config = dict(
    hidden_size=128,
    n_experts=256,
    router_score='softmax',
    balance_bias=False,
    init_std_router=0.0119,
    lr_router=0.00109,
    vocab_size=16384,
    norm='rmsnorm',
    optimizer='soap_variant',
    learning_rate=0.00532,
    beta1=0.95,
    max_grad_norm=2.0,
    max_steps=4621,
)
Below are experts of layer 10 (counted from 0) of a mixture-of-experts language model. Rows are named router (the router's row for the expert), gate (a neuron's input weights, with its number), up (a neuron's input weights, with its number), down (a neuron's output weights, with its number) and show model dimensions 0-127. Each number is 128 + 24 x the weight over its row's rms, rounded and kept within 0 to 255. Numbers have three digits each.
Before each expert's rows: "mostly gets" lists some tokens that are sent to it at least half of the time; "gets" lists some tokens that make up at least twice as much of what it gets as of all text. This comes from a sample of Wikipedia text that the model never trained on. Tokens count by the router's weight.

# expert 142
mostly gets: " respectively", " Olympics", " season", " footballer", " month", " seasons"
gets: " season", "5", "6", "9", "4", "1"
router:107094122108120159117129113164092131138115134123106147060078127168118130157102117135150116170119094118110142106176164090161098113074122135116175144133153137109132129182100118122118111117097150117134157123099135134093119137146124172112117137132136088156089088121101085147107098134098130115129144116102130131122129116122118152120176103116143127098152090139135103134148157138113079125162
gate0:097109125120109115129110063137155152111145136125153139122122171135144124143089114124130102149084102141139132101144142126154159079099121123115112143114157103141163131155152079093126169143114123117109152120087145111140137156142089145098152094135098102152121108139137106116112148156092129126107146124156116170149062107137132098150096164079127142087124159103109106120124137116124060127135
up0:154151124123113121118102174115091114178119114140153122148119148071110135096151130125111161119181143143141137156124116108139099182154157122124144091174140113076074142153115142153138126098140160134132132173120111134113140126124128110150120153129180169084107105122088163129154167122133105154162113125111137100137167159099122140138138116109108140147125123162126150122101130154116172161152
down0:138077105117102181132148143165149132099101127145105160112156152153160136132135120124136109134092101132135111128111100119094155117129121112126077109137122119156173096110121118110111142148139107160159117117126113129176115149144132119134153132155118086134093170071100105109146121142174119145133117108149096144125163076166123143141107105087114111076102115102127098118101115110159076141112
gate1:108142113126160117168123088123149132160112095120126135102116064170103137119122165113112121142118100111151111155129086132175134165148113150127124091145161129163147161202093138137142173150117154148138137136113183115118133103096120144094124145153115095117171082148095128137150125101145115111122127133121141153143156107141100092119158165126129121146101128106077119117138112102118142161135
up1:151101111112046155142163136140151110091134162132134136187144197122128117142128102139112132133131157137144176120157134144062115107146130120152111140117132131095104123073117113107127107093157123131140116167134091133150117115143124117161129114093136117121093164119162156129078142132116135118143127140125122057106104156145169141120128107114143121132131139156148137134115105159131097104143
down1:125126141132091127131116144156130101152170128151125159139141149105093112127132173130116101163099148118159096164143113112156112123115155140077141184087172105109134120154154156164109133090121096160117122087146148120137125121116143164112119097117149108156135117146180151096149140141146168129116162137094080108102123128124083129158097102110148116139085126148146140145099084106130149108101
gate2:150145155119144116162151128119136155113144095098139165096094148121152126174129147139130149139103080089089129139099137150137117133070091117114119199086114108098097145160121130140119144085114153117102159151092159139142126107148160149135137182131111139145108115132131133137127145136133166094111157151110107122142086152126125109141169129126108106122141083114116175096084115151105109130137
up2:109133119156121168103128126124137105166105162138125096159152097153112132078128113140117111112153152165181127123153120120123134088159140128160133091169121132157174114121165111114141152154133093158177107149128078147123139130129089091106133088129158104127156123129138149095147080129127099154151110115144125175136153086146139149127117091145127156130125172122131090154157150093122143142101
down2:116126110119133152160173107146148123118152115084150126150080141159146126133169112123146150129160139114115145129132159118101113156144111083081140113131116144089121124099115171134151087120099127073128153099155125112158159157120160103127125097090083127105129144071117156174101128140110138135108113143175197150146097129147122151131121138115120097116099102118110145135124125137116078121115
gate3:142093186114135107101116141107124141090123144148120121113102114132112107141107090138068101075130130133106106138192117143139134092130107074105158134126117106118128155161119108137161111156129126116138130119077102107158146124138163151070160121153131097141113132138082133165124134105106141155074121131144134107101105078160120124162131142122125121115128115101110109084101142104107106117099
up3:128091176121140120108123156138148118114093164172108120138109064164114115130103106129100084102101134096101116141200121117147094100151114063133142129137131140118144149100121134139134117124071105119175137120110108094149127131103131173098096130127146106151100108145122122150139129107108120153107111127109129156090097080123130123119153113112131103127142120100107110144120131110107075091109
down3:100118075155132144107078123101162141117148085098098131132139153157092142086136157105175118132120106113161159121096094122140133141128135149110075124144177131111161126163119114141121161142120161154172143114095159153097107127130110153138112115135117166101101135143129110166131138101129114122149173117121122171137127126122105195121138166138132154140128125107074096128140124136165122116155
gate4:166152143129120168139096177147137138130113098172119123111129168163152124149142118158155151079143170095111139146136102137118139150142165113121124182109118105055109109104158142124116127092139167154146152125175092136132112141159113139113148115135133129077110103097118108153106171113089128124131150136144125090109151147135101142130146096108167155095165133114142155136121165140130115111136
up4:133125160112116140078104146085125153151170101144097106121110119175136168154176136179164141119172139097127124165099140117122138109108125132145136196143109136104100083101142159128106095148145130130154151137133157112105079134157145136142096122137134106110106122093079079131124148137112142117136150159155121102106163163151139166109148110130138130107162122108131112150110131104152148116128
down4:074128069129098102123120112127137123151144125112132140172114111096082147090116172106155164150176090146134103131138134122122097127134114125147109145139137130166151090121115154133123126085178086109114080133136112115094131111165136120156113126116119123110128143143148149126113115184154125157131160122103145147113120125106156098072140106126128136126103107139114122101156145199132158085130
gate5:156122139132118126135088186120135168130112138134084111135112112100101154095110122118131134109096122112095135153172154149167143130109101160140155137082170164145089116142109153128138097165115091127146121113131169114096136111136120131095135127136125101127085087124129079102096095106097117118093110100151096155144096103156112120144136145133138116146187102157133126073147099111114144113136
up5:159105111109111134098104150114112118116166143147166144165122080143101153139094151099143108125163127149130142101120133129139120149112132125168141113142097146099105091076138144100140128101156122104116106177158117136158119156118147118123112116133136100161118085149144109110140133131127113099168106107159123120136066082111156119104153128099129130070054130126142160100133130170149116108102
down5:122181091125111144137126126161133123110095121114117153151130085141144097126151131107035186165141120124122145105112100155136140161148180105139104088121112138123157157100119113153091170112159141128080134112149163141117109111129154144154176132108109094119143144110130167129141145141136140158112107158092128112164152132102138102172121147120137136123114138135148095148127091132150115133134
gate6:143099151117144125134142103170153119128113098154158142166126125108144145107093151143127158177152100107150133119177156081171117119127122107158137110152098168153139104146106155098112107122134116106104132111161128120125108123111115142093112121152120115118095110104152102127099076133148127061153148128127087121087092133131131139125132108144096110144132095134115098118168082103088132178164
up6:134149127140125170183134146128098128096146107113129153102104153149156114151110114128118121108115130137139059107135137135104162111092095142142111115098104110100134157152134122167133140125152168119151109131093118129066106136151138115107160094180112131163168126152143160141081085126109150156113119094128121104160107109132129133191120118109149170120105159150139115103125115128178105121143
down6:091152117110122119085120141074131160103158124112091100110143125147110094130144148134130149159159079137128176145100081121140101188135107166126091186126165113110091145125141135130145142130088149157139082122121124165121130092085130129121090154097140114120098127119147138127170141129139117120125134185138141118113158156106149140133121119132140155148145118121096125139139094148092111102168